{
  "n_experts": 16,
  "init_std_router": 0.0119,
  "head_dim": 32,
  "norm": "rmsnorm",
  "parallel_block": false,
  "init": "normal",
  "init_mimetic": 0.5,
  "weight_decay": 0.06,
  "batch_tokens": [65536, 131072, 262144, 524288],
  "seq_len": 1024
}
Below are experts of layer 5 (counted from 0) of a mixture-of-experts language model. Rows are named router (the router's row for the expert), gate (a neuron's input weights, with its number), up (a neuron's input weights, with its number), down (a neuron's output weights, with its number) and show model dimensions 0-191. Each number is 128 + 24 x the weight over its row's rms, rounded and kept within 0 to 255. Numbers have three digits each.
Before each expert's rows: a language model's description of what the expert responds to. This comes from a sample of Wikipedia text that the model never trained on.

# expert 0
Mid-word name pieces, digits
router:136133134101114164108151108147145107116133136079116126172098146151147155135136128105187122113088094150153128124114129115200113132111128132121125129147153161162137181123090136098135103106116090144152127153156085173113135093111158117110120123122169163101132128161162116099144151111084166149144156124136130147149108139134108117101100133147137204149116126121146117136132150149168131163108093111157101149126134129090106127107131150146158174161170179125149133094112133126154118121152151131146117154099121105139147150118109151137096142126132107119125145135159079119133143107082141073
gate16:100158159108134101107144120093173140134112086080107166150150145146098159094130106121121092149152146176110140105126142127115116133088131152138149145112105150152121140129123089119156112131114138116139159148136123169119115130115159118123159112121137104149105153196157111164109114132075162127113128125088108117111123130182165118115130124116136165121140120104143127162125159102182128109136066161126146158145133082114119096126161150143136131084160137106091112113131122102143150111142141137080090147149156121156089172095133107110109115109103106113138102131091147085154156160101126123
up16:137124123161105133132141121122137121175132115124109150102128134170103125120081158151141132120132129158132130135130115149108165142131132114137136137114134095172139139129141154159071176111165148146145149137144159154088175120134142139164107135158096114060176083087152134134127151131124135131135136110121133128166102132077139132130104141105127141131096145075124114146125104127112128106149107083127139096159125140119117151136121138101094124129081138128173136102133110102122116121162163075138082169146126129084128134170161132141160118135116135168108173106132131148076145107086097193
down16:110143110141105109106148127164139116153104095133133121157087156149204133080147092095095134156135131109142172133151076106122146151191151126110112158108132115150145084086144138162157100147129133165102149090126164157145113139143085125122122116114081136154083112117139111141115144113173114107120093150111145142133115146125094161123119180103126134122151149151133121092111111136115124128128069113159122087070130168134145144101094079115138150136124118126136129153126154129153153162146106113124124128099116104132116106134129136132112128128133091081126118140090134105147105151146143080
gate17:098156154145114142123117108148100142081093146128147090164166119207148141118138129143149129126130118108143130114134143096168140150140144156113146101116157124129124065165168120141148174148144118180106103147149096119096166124147119138121136129141170095124137170101149141175102146147080128129137112115118119145138107087118112176141084121121112110134152149107126127154150111074111125179123105127125124128087124124148132138136153189124079174133140122155127139135084125163124159128159138153137151121115128095143134150129123126129099118127123158129156129095159078101156098135126136086
up17:176122180162102130078137153117105152121102134132122103133079115134147149123128142137092160116160108140136164096122121093131133140128097131138122140131100108178138103117120109115105110092095138127138107164114134155129138147131131122113148152149114117178170071169118112077120111116154112112131148104116142119105154144170113131143142104117114162120116113129117127090140129134140119152083103146160159129108123105099122106109106085128130149144121093086171164118125138119117122159105194139112158104192146113167100132119174078117119156160133126106137157117111159145151190140136115100
down17:100164127139104120155182127118148120161132130131143148109107130094100148167100149140104120148161101106123129148119076165130116098125132110143122109143101123175094163152130105142108154159145150118101070073112123107096120100115097130121080132146112114142179115112130122136116134123078097096135120135089112120162105135119150140122151136124126105127152104126103122144147109132145161164084137078138106114094109155078142123152112123141065085145189117144132123163130155121138115133071113106131130160128080124144155119099109126112103126079092108125150107110140148122118172114116103122
gate18:158097110136095150150100087137143158084124124080096125143117181130145112113125169086162132093097119122126078137121125155146109127112118148105123115149127070161156101147117100128133078089126111101126142112180161104122176113123128109107148107127146116152163104135123113135164095115128169156105125110100129130138139112149133104105117148121146097099173122161135109121112143127138155147133116121126150140112189101092117135106142108124156115151148143085162099106132127122141096115159152171110125128096119098101132092137085116097129156119113144104075104165163138107151095112114096097
up18:123119102108127127126156128125115094073106118102125128142130132106119124083088060131114135184131110109153108137119105153139162144181102131113147111106114131094113120151065140189130138150114077168117165105141091112081161136133147138163121145133121146130130140117122146150187104118140097149128197097112106118118160115134118101165157140128129131155150111138131134131128132162164109148130119139105175137123130140149114133149117116114146151157133141098162091122177110100100135121119128136134150165124097171139158112145171130152133169113116112114101144145145109071089131124140125160
down18:123145148110120145121088118128073125132141131140102122122137136098105145115096139144170068108128156085136172155127130097136133089154101115164145150119131140113124105086171129151093128176107159136120152149114109140162097118120129134112110170182111099113137111138135140113082127125138094141129136137115114102129080126156097093134152114144101126124085121108122115157100082141129098147112126119173126107158059100162121100112118165073147131120095104120157158146134141096172145128175157090080137155137163147135122138127154128109140144116117157108111111109114119143132132111123128072
gate19:146142126123158106134151159129146099163108157130134107154084137154097179065165155105128141121115137092114106140158123115151138125130132128122138126143115124155152130126145162068152099092161109108132109124168126144125137113100157147167110082107156105131103111144158096141134130110090119121078147149145136191116116141126132122073097134086135132093130153120168124086107091073126161140143112146147119135159160124133139104122160101170128144148123154129075130118137145127110151115113178133133116099165127123141093149105152123146105152135144131148094154128079151118135126137123063119
up19:122146177124113106103175131140145109195170084097135138134096127103115157127132116147135189119061095126132112102121077164115147113117150125131146137172111133108154094137119137141106149080111104113111148150161144162139092117103124114154170138113098120139108111104180134125143198126139158133105124165159098107105089109130120102102125116129126128131170139160103151103117140096143156110122115100118079130139176112106104114153128158134132132136119108124131148107126123144088139135156141102140096129146142153126149128137153127142160133123110155112094158139110141149099063124136142088
down19:178138095134180174138095121115120126107163133136115143140098141126130132085090127114105172088104108175161132162110147130119148142056117099158116120107130133159157128148143098113131105111116100151169128103162093120095116151107117112150116137094137131132151074105117130108125090130069100089115134109097139130116146167141128149162152107103121142146144108130175141116134147123120103168137150098097142153143095117162131092149135130127153110135119145114117143127127133082135095136087148102120157123137113138123193118087097132121069102163129126145136133152120155128143166095156133137
gate20:115123093125125155129112129104139119105149113105125122126110162117093131173182155095124132136125063125173128142159126136153085159110092178111138154097078116134162144174167132138101115096118139146133113105134128094136095100126158095114132116123147101203153132134142128109139125090113162135136155140108149154126096142116123128112098174124134136136142133151097156112100124147120110117090146121173113156136148126143116186127146074116112145142149097133101136125128128205134125093136185151113149141125132137136128135119115169090107115148117114104178129129098122095133121087128141140
up20:127137094129152116100108125142099130156159139109185148108143140131107113132136139137129152134110163151135065162108135145174108155143179140134116169150088104084149122131110140133107136152142108146141138114179129153124094205076109140126096148095172123156109151114081106153110147149112108120118154119155143104141131192085124149120119085073187133139124131187111154151168156103114135152122104158115132129129125151133082127132153118141128123161147137125115121130131143127135142132144132165113090174140171151159126123128123114127115131148121136139119095130088153118140122122142092122
down20:150141175129127162107121145187162122115082123113090179133108169126137136121117129136106087158137130128148123124111147112112108153110150088134169134134099117178125159166125113135131102135127136111162139169151120130174125105100161105122124135192124160162172097127116138134116079097154090120131147104086149089124175129151147170132155137096087093149146108104136085118146135169149107087112126150132151121119084112129177108132153123140136141108100090101148140159100124110168122103124092167126110129118119125111110135116083127162108154087125125113146126126118123128120149136141147105
gate21:133125120096113155099126140155092147136118111096112124149147115172177118138136180127156105094147133150127143167130142112139200165161137145136082170132156111139106138168126139124114094123102153133098139132116128092101153066138148141082159145106140071144129126132172138146126178159113175166111162111129134136139109131165118163139159184114130153145138084094144124136141116156114117131080145120144110178097113125144143135150163134138144095127120105129153131142142161104100106159122142096140169134122141134094130179179136131142120128143157159128115145126147148108139107134111125122
up21:101121104109116140093158152108156110110097130162106107131110134151116123166106154126114150103127065089118167169129110128139097139158141118117161122127160115152127117138124121094145151114158102107135128124116122114117106117114118108116134124109146115094132148140167144154081118117116135195137102197126139130135102187183124146129142106136092181173155125142157141113121118168136122127130161116122097130093152143090139151106135100104133137156123159137116108115130130109141059132124106148126148111159134124164147150116143193101082129094154144172114149133093110122142097122157170132
down21:154117156187146140138135095105102148136102119146131135185116157133158071128117145120139160149109145142132108127161135136114108123091147145143101095098136115120137127149135134198160125112120151121178156133148137096103124131131098144165088142137139134101178100109160099140144122140119167119109106157116123123118099137117132169120121100129108120119094145097122114108175133187141104126139127130158131109140124121153101172114131153168106143139161155120171138116085109131131126110123113130121085109122145115119107171157177132134154075138114181088130109138159174169113154156144162151
gate22:128147118113180162141134112108155114082149154116133130103091144129119112149119131132143099101097106134141137122138102150164130141110135155079129157108145106154187143097130119122092128092194117153107124133137084196120119135125115161096126172133134137102091135127164127122104130096099177141135127138139156156151091105154156151124122152145140135148119099091119108159105157148161115131100117152135154146135174134147098142126118167126114129198121102139118098092169126165093102148133132113091134116169113158148120145099120090101114162121102101154170110162139107145120106134134126119
up22:119145138075133083125129107075100133139135104115172109095088069111138132134120122115105148134116118134132159100120130120187104152135086115132113102108112151178104099101132138106142128160106126142170145134140104108101156130148151167117142137118154111137115118179121141096097111112162140114132157194108104060145164143087144094119147134128167108168106129145097116128100116128134126102127125132148134109120139166148123132156137111139133136122148157125123134085091106107171144113188112117136112120140141159161142105141108062067104130135130089109134090146146136139122129131130119126
down22:125088105142189145116115112161126102095148121143132099097119120113111130150119103130123150111129150110118132106146118097122141155128090125141091113125127180124092095119135104141091150087126133123171144114167110124145160122120111056144112123133129137166188102129110134124074082105114124159149154144091110146079136148157141149123119110143123109124131132121144132098118116168097155139107114117123171155148097139130140138155144101144098140114070121100090100102108102123173114157125135118078187164104146109140103121144152136133123147084125132086151099101138081118149138137107098146
gate23:117162095113151131121100148155155125101136102124187158137116152156150127096119101117121130141134086118101152152130160135129149108090135107063130094114127144140106126130136134126150119147186139194127121169108114129113157143124139121146122163136159139088128106145158179131101173146110138132105131100157098130150147122140145113130158181128136139159118093112147170109130104150139143141141196118152115163128123146118103123141131155155117119136154160120100108127094141118111138152160183142102168106113169111129152130166115127174101120138081128155156190117131122155111159149105145122
up23:141127096127081121179142143104111163135126148102152145132103116141144130146086129092153117127148150090118143100110127123126175125079111128127138146160168106182160091169092119073121103149143134105129075191122140144116136129103135115120131153134146118093158156145129147098157136172101121128107147162149176123148105149097148119132123098108144105148111172125170117126174130135124126111108127117130154145113097130108170150137088102153138115124144131145158125124114115144109096132136148159135110102168161155178129137143162107126134079110107155159112137091137104112093118129146180159
down23:135084124099131118137134139082114105107143119129147089113140113145145131107126110144130139123071150130127104125150164146125078133109113091126158123122134118051120131100178136184107156152126065115128100089135121108127148139141125100077101150119129098091130120137094142134120131128106157137170110099116126131126158133123076130089134139101095118148132112133137093102112115147096121109114137076145128107107134099142092095164070192108173127199156135127118116106161110111134113143153109161143131100135130136095074118136118133122108146120140107112138112149098146128116162114131127127
gate24:135130165127151149139139112092119138110099168145122130099131142146100103145140143140148100112130144114174179115183147165144130111074122121106163152164190137136142125093163147106139118131178127147133129113121114145162129109183103144106119154137158152118106129120188116177141126117123155125127140133127118130164113130097102088115096139115166186143093135107168095124133105136149145129106125134153097136122114106125111107124144132171156099134083131140130094123149110100138083160131183134147146133104169125105145083146063131120156140163116123116113103102115126147116128159092134129
up24:161127122142127110102139082116141099099145114120150116105126106104102167109157109139122117098078120133104127121137106137090153131153154154091125136132145139159177164127130100141129140099095167158129095138105119123122113149120112152146123112097130138107128173138098140133109161156159152171155118104152135133137088101123105169142105153125091126139163128072142122107144152129116091172106129182117109150132130146122077139091093131081120132135093082120083175153064152130145152098137110154131098093110154172152130141152125101125168121163144124136129094145147151154158143146140142114
down24:119133094135164143094154087155173153071124114123130143160120124180129118104084091121097140123130130130148090128152143136083146179137118113126148132124109114109150121101129124153138159125125105133131124150128127138132101100122101123112111145110144091145111099171177183113124176135139165141130125099088124143121115105127095140121123152065163125137147190129136106123102181147108087084150125126087100103118134153074126144113174136139111116103122165121143110137099150128148106119139126129107096105159122164132083135119121109102130110109092089086097103145118117137117099106151147113
gate25:146141127139138144137103128132162130153135120124118109111120150135151137117101175144162088134146115151170119136136136115135163115111153135105112158115090183163124118131153142123147149134134150127066136133159095159125134167165120101148124146088128093106128121174100107122112117113097090122104144133132137098147124168138110105139098122126129132112148140102160139164097174151146145148090127127109147126173108093141120110121173104116154142124151190171152093116114119125180086101165144143146079124139119175153102128171118128148140132100125137161147162076191155120128151097108130102
up25:101130092147161140162103126160094176122149136179115132127122107167148129109091121134152156102135095107115138122141116101127125144170124145084102115163163136176118184144126102135126151159083135117124097143113094118121142131154115110165116143130149096120128142171162092115078106165140146162120146163110133110102126153121170123114122128119105138145130097182146161097067123134095143103125138096165147119134184125143119129114131128145117084141123116139161118102146122116101135141122117094127179121119183109162163138116126154128107141114145090156127132094146127126073149118106095111
down25:117106148129112129106159111083134135149125128114130111122085152087161143118122084148088141178096157151178152161120113125135135098108162172151110120142093123141124111127107157160127112109131133107154097068132137154118128107120137129117109128168106164060146113143150149126146105109141101093130133127113123082104093081106140129137155143076137145091087165106102123179143108136139123114128088169114160152105128120153130105137073108110144130158114123091173156148108137125108145086129154132118167124146143104149107147164127104167098125145111158121130109125150141106177114123117126135
gate26:138121132128108126161116142172110154103135115108134082153108128141159128131145176138167134077105155133133094114104114106136149137120136130165126137109121147150113187112149109116123098091121133153112096126134118137116148120087115158130135158130156122175152089126191088107101138124120118148119126127125086131163145120104154134132123150216125130167123161132149157150122123118145127146093088125141162129145126101138128167093110145114083137137122120113138109115143125123132119142144119102123131083145095087076156149089119145160147148093104114200150167153115105127116090098097157103
up26:165116089145148108114117133186166111156116138104143134146144107126110135144102122154136151134178121146135123154134114105111143150128102129117128112121169131125105169121132142092131191130137132170162118119128179136147101156129142120152156117109151160154150124157094116144177158126180144143135120115097128168132134130112152127128137129136062187144090123155140114090099146164117074148114136159116128111139181145169139164135119130150127109107163131096138151136129118101151184169120151129129134094122137087158156136115149132112063160147143101083106155131134144138109136145111120150
down26:075130067156176157119107115145122142137112163121139173164128157105096123144132144098126129149122113132103167116121148131083144088109123149097124145144121169121132126130146125062089144143166141123142125111115077147136134076139126109141123079135099087118174086135094157150151113111129121109119144173132131125120121114109137162169124127184154090140135136115114147109140154098131149122138122125111174127116067139088117105112154131123136152161129118094141133162150136121154093108137125118156192151115137136105139132145126154082174152106114117118123161137109119093133133154102126096
gate27:154135126122130132113111079152120164130155108147136166145110191134137095110127108117134112092075107107157112152068110153131143139125117126124136122117131149161148102180100143146135075112183124101160103164143084131140160091112116142085131144152127124146100114138163132135133116130094130127123141156113107143135132124142111116168108133135122161151121114129113109167131118148138129153139145148150111167058141126144074144115104161130171108116132158090120114124103133128118145133103134173072126117107079111121117163157108097133149096064157130125127126123183136124087115131105127108
up27:131096181134113107129186131104163115146132122107191163121153113090100127130153125076145110144073108147133170178163114124119118130126124091111108146116124125123177117081121110150121129073137112179092132124126149130108122128157167136123125140135086129143156150130123112103080112114151116139141087168115157109107121129125119091156099107159107117118116106104089147115115089085140138155108130136117130142152146083134148088118145084122134095140141103105092081082134093089123137141126121109118120149110088152122107132150121131132129140147145173135123127143155157123104126137113110182
down27:094096093126141134144152094126132141105114124109100071141123102090107099132112145153144173103089132104051164100131116156136094088153097140121107152154127131102118095156155105136122123124139102140126091160144109133130113107110155123147147128135117100100129111116098104148127105142116140141133137117117111213132116117108125070131152163120136111117111156099126125123123125101131124132087128155151165138165080089147153148109086156113178115127129119128135132160143108113155100163134120044105107118126134093145137145154102143102110152164131130097157130133142107127165128143120137091
gate28:129155136115147157131104083127094162078144139110159115134167109115173146129141107132153127098124141131125146106113101126134136167122127164105135117104090171158157130143150123128125128103102128157118171058136126133176157103119118127135154115099158110166102128118163142113186145132109153090140096110156142121088110097120153103126110060108121155137130112113123136112084149095156107144105153133152119158166135130114146120147092129163148128130142125140156198138129101132111125117106156129145128189150082137141121124098174128146129171110126135132121136077157144147124148102162116119
up28:131118111106132168188132093111129126152125150149130167095133147136116124147151178079099121135121133094109101109111112168148139120156135098155145102154189131121152111100122136133113103088171103116120114099129108088141108146101117084125173086155066124117112137120148113119135131106116136159149124148117140145173109121169119127183114116125129150109161127119125150117123148162098150120131103202117151128110128084152128144156127132112135144084172144135111170074127154109101147133130152127092143135158145139137092107117127117136100087133158103113114102168128105162099132132117137158
down28:121124153147126112109095137119147132105105081096102083183112166126097094108116148171128123082098136106132143124161187124091119098114102157148103119085108070113135123178130122147120139140116139105128099153135138174144127087138130128127123148105117097120138139118113134151104101136176158126139140110089124145097113131108117123101170187112128094129139131122108145115083130157108152114110135100103161123112120147099158136100144110176124132148085138119134109145089096128101124141099118161155061096104113093141141154120150133124145137154122189110129134156163164117134106141135115120
gate29:120124136150121134133117076137104113149136102124157084163085160121094103099165171100171119096094137107135106108120160152145172147155123134175150142068121111149120146127151177114155112125113121109116141106142104133093104167125131153140119112141165108112134141101168097094141138061128182147152132119150123143165137121171133157103117129137133112151101110134080135119167149140110073093097095129118116128122114099134137123092137108125136146114161100147135133138089155136125130118149110160110113140123137095136120071098131126153147099126138098077115150122126129141154110111094170101
up29:117103210137135106138119074155150112146158099175163116135121168147169122123136106105109149131152145133139142111115146150150142105115126144146086099111157059136122178109116128107123151131145136144124115099131110149128110149125143115094116138134157120124139088173128182099115137145124175126147180139140156114094119084110143122138119140126150087074155106160094159117123139131140171151158152093157113126155129105105127101164118149128180145167096097114147119092150124134150131134132136115158142101151096148130114147165124097140104121098154145115124100110099093094118113120118151138
down29:110099088137148102144098113112123139140091111088125121127139117105128079122119151061178113124114148148110144145109103124106149166111135083148122149114123116103115105175080147148142134125105152097193112109137170126137129163151150148116091091124138176124138108133139105087106162098135137129096111168124161131120112109144099133133097135102166121167138125110123136092129122109135129152126069165161132099112119100163123131138044145139142172120154109128114130140092136148105101162158143156101105124131124117139151128144118080124170123103106099116141143139163140150110158132138124128
gate30:163124081159110151150094210148122121104123109096150122129097109190146133119158150141145124143160140108141129130130111118140092109144094161137154108119150132142112157101128119130130112108136113125101142128104113117140189095077163123093127121173102102100136151137152100133130136117109145135108148123180129109132146114134162130161144125120109152130154143102132134187088144133142096165114117173122126119168131135089151175103143143099142150158115145138127118097098127135171138151197150146129148119149150156139104089082133091138093168116111161132131153144132120108129141146131088112
up30:114095156126100117133140110151129156139087138137147121159184125111145122129145105118171110118108059112121130126148158147121135136161152138106101179127149143126080153122120128158143154138139137123109152125147117097158134139139154130126138139114124184181144105066134175152137083183088181093150126112090141118121112168130089072166137171118104152096135150126100086150122165149145125105159092137141147108117104137124141142111143138106140098178160142163141087115101124146110129128133126153120155129126156101163115144093102114123137135121124134126130130138156138099160115141159153104
down30:098142110090098115161134092132064123112159143085113125068129123146143145088150136154127129146134174136126155126123127139132148149149120152115130146131157121115109100130155129135138099152119121107138144113112148110141146124193138130133156174133112142128100198122123119110172126091101143103104128134135162135132129140158150131139143162119144156121109130105142176184153147111081115133142105155166145110103127136120145114121123141097156097110127193111124132174113157136134147096112119080131124116118097097097127188129138140105099113148148079099105124168133120172087100100153103135
gate31:149145124109150148137119101152130152143142153143132172146101106125138164140099128123135085151126135140146126188115143141145143114136137117117138116114097132139118152135114140163114138079115146085091120129123121163139108142112111128085147095104144079128165120124116111124147149107114141157112113110160080157099162116196135109157130160155136143136110130118164100126109160128093142157132107162133114156119132148121124138106188130179113097155150114137114112129059097078094118146168123136100112134116074153130112146136171146129107122069110110117153097147099128155081142118074120121
up31:126119118145115119109100120073148136109111148115125111080133112156162147173171128139146110107140156167145160133102099144152144127146155092115120121125143059127182130147146122101097093110135133131147103120136159103185141133126149161178160154082149169148123104124137114129174118137125146110173110118094102158122129151113143102108081090130143079123111128107143144097129125102144143116147151074099140106133134085134069145124153125144113105134156107101109077103096115114073128154128126114113114139124181145112102122091141145146157133124131117128133131169123143132095124148109125134
down31:158110116143152135117091136139152116116115118117145137142130122143126123079109135139178126137118116103107103126138168102135098081130178105150146124125121121142116103113150148148091111105129162087145105115126115127099093130115127137127068101119107160081150123174124102136160126142124102164151118121142099110156095111120081125126181116159110148202117097120115115136128116119143156140092184149179102122133103093134160112095132140109127147166104136117166140140093119129131119129159122144145066111152107129127170125150116118151148142080080127148160165136119162100144166154149102103
gate32:153137145151127114138160085138132156134127155088163135113124129146152119089137104148131103117112146129115153161090114159138119182141129171114134147132116147106141139152129157121156117130133172147101137135141127137099085104155140083088108191175154114153132111131129149121138157093137093132140166128121113109115093118126120141109124097181153152131144128120093119130152156065084170159091116130092118144155139119102158097138137166129144118132100097106116102145114114110164188149117188105132119135126136105151108133129128147134123188103156155143169126160110118088128145121097136165
up32:166117101080128097140137082143126145149136165085084135124109105141129151167097106123132121134153147180119135128139144148118123116048088167115141112142130124152123148125103133142149120136102152136124130138075139149122139105149047128155137138102112122113148108134152111146092112135162129142095115162121123104100123128109132166141095084149121176140107131085152114113135167116129147144141111097099093107138152097130079148155095113148111138124145166084077108151115112152113114157098092086114161097132152137143129112120105159140160140119137166116137148133131095121112107117117120082
down32:119143120139140093073169103067100115167067080115120146156089137122162155154140127114124124155118112170147150161137115112146112127082129122161170123128113127149128125146149103156172135177149141164094098103134123152152098116109127146131105103151126148142114157088123150176108160089158118130130117117161113141139148110113167132168109129146099147138094147130135081125153108147167126136166138125130103140109127159134164148116121131139123142138172067108158157087129099116139152111119132138125126144134138122108129109103141151105093154119154130100166105158158134175154152120113165116
gate33:173089126097148181139075128137126162121161118112097082155115131175136130110127109119163113117122120134125140171113128138106110146107088168131124147103124160142127130120147107116141105139141133120177133134102152157161166151097124155132135125143120154139137142132154113082159119111085178153113087112108111154176138094160137120115105095132094142132134104184129112139096181097150163115144132109110109097164120150120119135178174120169115123156172153123135149130116109112158122108108135098125138141105143136130133134137118140153160183094112081146178125110090149107141119129101123111
up33:099147166101126118136172147151150117176116134107080152126150142150079168126130103125148125103146129140127096108097115106131127157150096134153129121101118105105132133069128128103088120154121151094122121172152123141168128103128165120107144084152181091137137120119141093138115171125128147112110136167122116136089128154142157128142120115084125143128115122112129080170117168150139138121113087118150112121136163151129138117080119129115135140125101154143126086065156072085129122096163113080097112158100171132151143129077136109116101112124147139157132134128168125102124142110117112097
down33:197090131085201119121092144141168142114153154110175079147125075171129119141125099138147128138153102084148104072134104157166107081111137156114171123109141139112067129164124109129139118145150118117144136136146122091132100130127099156116115142147128145120138124133067126154133102134093108125117140089165086154144166076101159120097146118135102104129122101122125113137124144121160090096111154101141126105153100110130157133107147127167107129094084116145127134147121119096135165095134105120143117119114136143117121140119134136106104138146115146150082112140120117145130144133162147112
gate34:179143139126124142111107100146160147093146118103143106130114133116159141101133144153140131117111145116137082119151146126141139144121136064137148129161173188114143136122133141126143127085201124116098153106134097132135164094190140099122149135162154099109165139111137138106136117153158159095113121110179110133129114149142146114156135115144187149123158116116174138152135138152146099120127127125134146162158132135120147103167094117150132134153160155138109108111093134112187154081167149134145144128083127116170152126132168142117055127123100156133125115134153112123155129117095122128
up34:097162123117157161126125094141150133129108135106124127123102134160084137088122181163131102149093093141123134148139151112121091140130106115155123172104138111154129123123120151098114135135127137146157150142120101093097148114138112148114100154153114121094108148120127137139120125155108166135086130125123131173129144117151116094172154090100113132141156169142098146103097063134146125096153158141132105103083113142130152129130087189137163107151137148101133075139138063136116127151127139153132097136137120112111116113089157141087148135093107079134160064165144150135139095128093152118
down34:132177127166118130135094119142139120149091148137138131102148148047117144173161120098192092148096131127107138103137113135167112160122134146161127121178135159110114158094105134126130179126156134129102129077112138153115146127125126097136187133153131128136115173096144079125084135120113145098165116125129126062138138153146148115107109134196142124144128140081107116115125119126181114102110154091143135092149136142157131131132102122152159153113126135156169129102138101098131159143137152117137156153100136124125133111135136136125126107084125128127156142141118132127122185155136161117
gate35:156117087093140187124101107169110119121102139111089103100102150143083117117101112148121148142137128130127143145118149110147166109074147132089111186127139172175147128131101112156155135121131147127145131114150091134157158107105073132110127135142134147156139090133141159146118091123134154083146132149118117144131102126168132156128078098148132161120144108134105121150129156120119116114121096119135128146128182140104127127134113123127150140111157093156107116178112151136174150128150113159107154141166106113096157094165143158094156141088159156108112106161107146087123079113090134126
up35:138129100125160086155124131115154128144108100129095143125131166160136092152125127135116110114118169088114151135122135128105118131171142086119118114154160159148168104103136172078137128095105136136158154119109139113155114141152132133135130095127156153111144138123115090139118114160133128090130128138134097143095154132129082140127098127142105115142108063204109111088137156170107126116123120138128153147134103103135172173124113149104113163113109114150117131115117107165144133099150150153172143125106126065114181152147092113154118112155181155111150132139142165117102129148089076120
down35:136121140130125167114138090139153138095109139089094136151104124170126091127089141096136097099118106097124109117169166127109121110101145147113136134119105129133101146125110117185145124070148107086120126147124138123139133151158204153126106089131116132077124154154160118151123158090115104164156131106131116126106136113151131124185113151190168147133135162132127084109129143122171142146148109144124142091084108151109144090155121152146122110138192150160129110118133134134129126145147180078144107126132115163133121115103126143114127146121101088148114134169111140169149108104132154122
gate36:107137125154153138148151086116128158139139100091134134164120136172135103115117127096134138136098146128103132140132167145115133134080147125083134171154086160161120132131093131100131117105174105113162114146130096123113130110153162156151141115140137135131100143086157138139107126134141164181144117126143069183090083091139105109175121160129159134127095079150097151126122125119153132168140134143132121146131143099159104088169104135132124119123100089150135115147107135099129127161135157068126156158143143135148139096152091167113124130105110135131108070157166133129167135111130098103
up36:169129165129164095159160141170150148154120090144107140151094098141114136140132127116086159095155105112169142128138107134107118111110111174142156124094169130071138107157131113111120147150102124119140172125119110110136121086151159151161138151095096122137122147144128126147100093142100147132145165135126112122130160175147092144109098137103108142144141085127144112126149093151062147125097147151145122103154128139144113130178110116160157141134143135112116152116168099124083110123116158093145137118112168156132122069125089114111128145117097186100130151135128084150162097105135138129
down36:154110141104128120096157108145144149154120128135156075129131130120173108109115101166170139092103115115105124152125110145135111087115128128145121114130161099125121148080164148128116097129142136114048121142094132105100142097134149121144142127118190103072131114167126141120123121094114159105142147152162137158156095105113163143092119126121125087171135114115138121108133115149132134106093147130121085144179126095122150149129134148120168129123191103129150136093086166098103093118156126131165120122142122064116116098105097122116156107109154137140126163136078106113115161107133127134
gate37:142123124128169169134119106136185123114141152150116104143129157137147138134138102112114108178157115128168174166163123119113134128124130111140107134134143157168139165117130110155146140115144128163149091140204119133072128146106122103131156124142083165160118167121082137095120146092112140142141118104124106158131126105116087106122152126118094148159153127121098127155180086132121098107129165119130130119100131123106094140103119109114159142155148169156166085119098103128126143151207124113123108170133102109160163122167124107118101096111075137124127131144123125124138154099144141127
up37:158096108119168149142122119161105142150085162128126168146155066096120124149094139135125106125146154151103111088143146150093181129108137122131158106142134140119140150133118145159133137145139122123166088138107135159109108122124131134102174127139148187152139133095112119127191155174111140136111158133179154083148156122143101112161129152129154165131126120147106100126135143120134130111102118114145105134147108159157139134120079112181128112153140097171137162100155100111119116128115064144161168108134128156151152122155072113123163117144122126096112147135125143101152128149116080109
down37:093118126122079140143125138108157133134123133124130119129151150152126124120082135097147140158121151145138167135159113102151090124129139123117113139121134132134123103130092145148167094141107134120108162171098142133126130096098068128184098136106124124101175132157156219137126142112158128104116123127030099161062095104125117147151144130125083128130161150100126097104164144099120157123121107135124098125105128144104108131154120102088127137119153111090148131142112138159150169164139166086121111129122148104121135121131125102149140156132099171131138106117110098120127128125089145123
gate38:139144147082136130151113074104147096164084167144129148140144178162134106159141109110158126166104116168152132141121146146122114138119135163195131126139142162146140112117145130133128097124180158138152126139155143124150164120102117105094129144105126085151139099117160121106144139146157135128132132116154093172110124148071103113108076156115143127110187139143183149124163118154182142123097153119136132150151114100093138121123115085138158122126157091142156125115106123188129115131127136108142120111124120141166128162139137118139125148136143136128170179101089128125126140121125187130
up38:111107136167139104131085130155116111150155147094155141153144195132153097128099116138129143121137156148089122130142081132151074112138139117120151107161087131091125154110146127121139151136153133100112121092106076101117118131129155088117107154143101090143139162161125126132111122151147069137139150150138152132055108118121133151135110144127182125145165127104090085140137147126087108128119138152116099146126155134102097143099111103129132099124162161144128111143128150123144123133181118126138130128118139132138111127187161114111132122133168176080107088171133126125110135101080091096
down38:174143155092116098082132112087151126124134080173131092135099103128131125092173147149117147176108123136129137112115097114168085148126172148139140155127165124156092175119118118184118151155127115152134089177118153079117110146146132144118112125150107185113142121090093113148135145116133094130153135115133096136146128115125115124159134128148122129109086098142117086075124139112157153146151109118135108130155180119135124143110146143168125141168146099120116109099118111115125112166117135077113063115126140137138127127100105132118135116150134097173159152087136163132118111143147148141
gate39:172168099137134124172095124115064137133116138078143112123114155124119157128144143149107100135110138123124108138151170138136140111140114125100161079133160170125080139092119151170104103127108141154109068118159152113081123086165145138137133138117174137100098158141169107134149135093136090163116101161155103108127117088103102109170129150127173099115151161084150092123142139126155104124158121101106150147117116126130131149139114124140164136147092137120118092106125154166138138140068136112133129127141087127070123153143120118158150107097131139164099135117126123121139125127121156139
up39:157087151121169085149122104129113136125139128122112169157129119078118127162158115107133091116106130121135087102165175154147128126151127161113093141110105132128133118136104111147099162113120141107098077123104098140110119140121100136116095158124147142094136111115129109138083157152121122095108143089123130120112182130139112127086096171102147185138115146184156163082109176118142099113151127153127114106081108129130148137100108187125131132129125134140177171132139139136152106149105153128110090103087124120140163142085080107124114102128098107155130126122136127115129172117113097150
down39:192079086098130143124120136160121118149125157142137125122091147131148104085087141150148137164099130102104094169110141118111107106153158136142167148145162079111118113140134121150109145106148102065131143120177168082186123125152116134127122119119131121118127151108072102108145102101079148139110078163119108127132079134102133128161145122104117135126115128163136137162145124130133136179140132102156141158159130098166127064089118131117159120162100109095138119128155131098123104148130097114142126140133135122117122111134121092129101130158096131133139151152127121078147154148142151107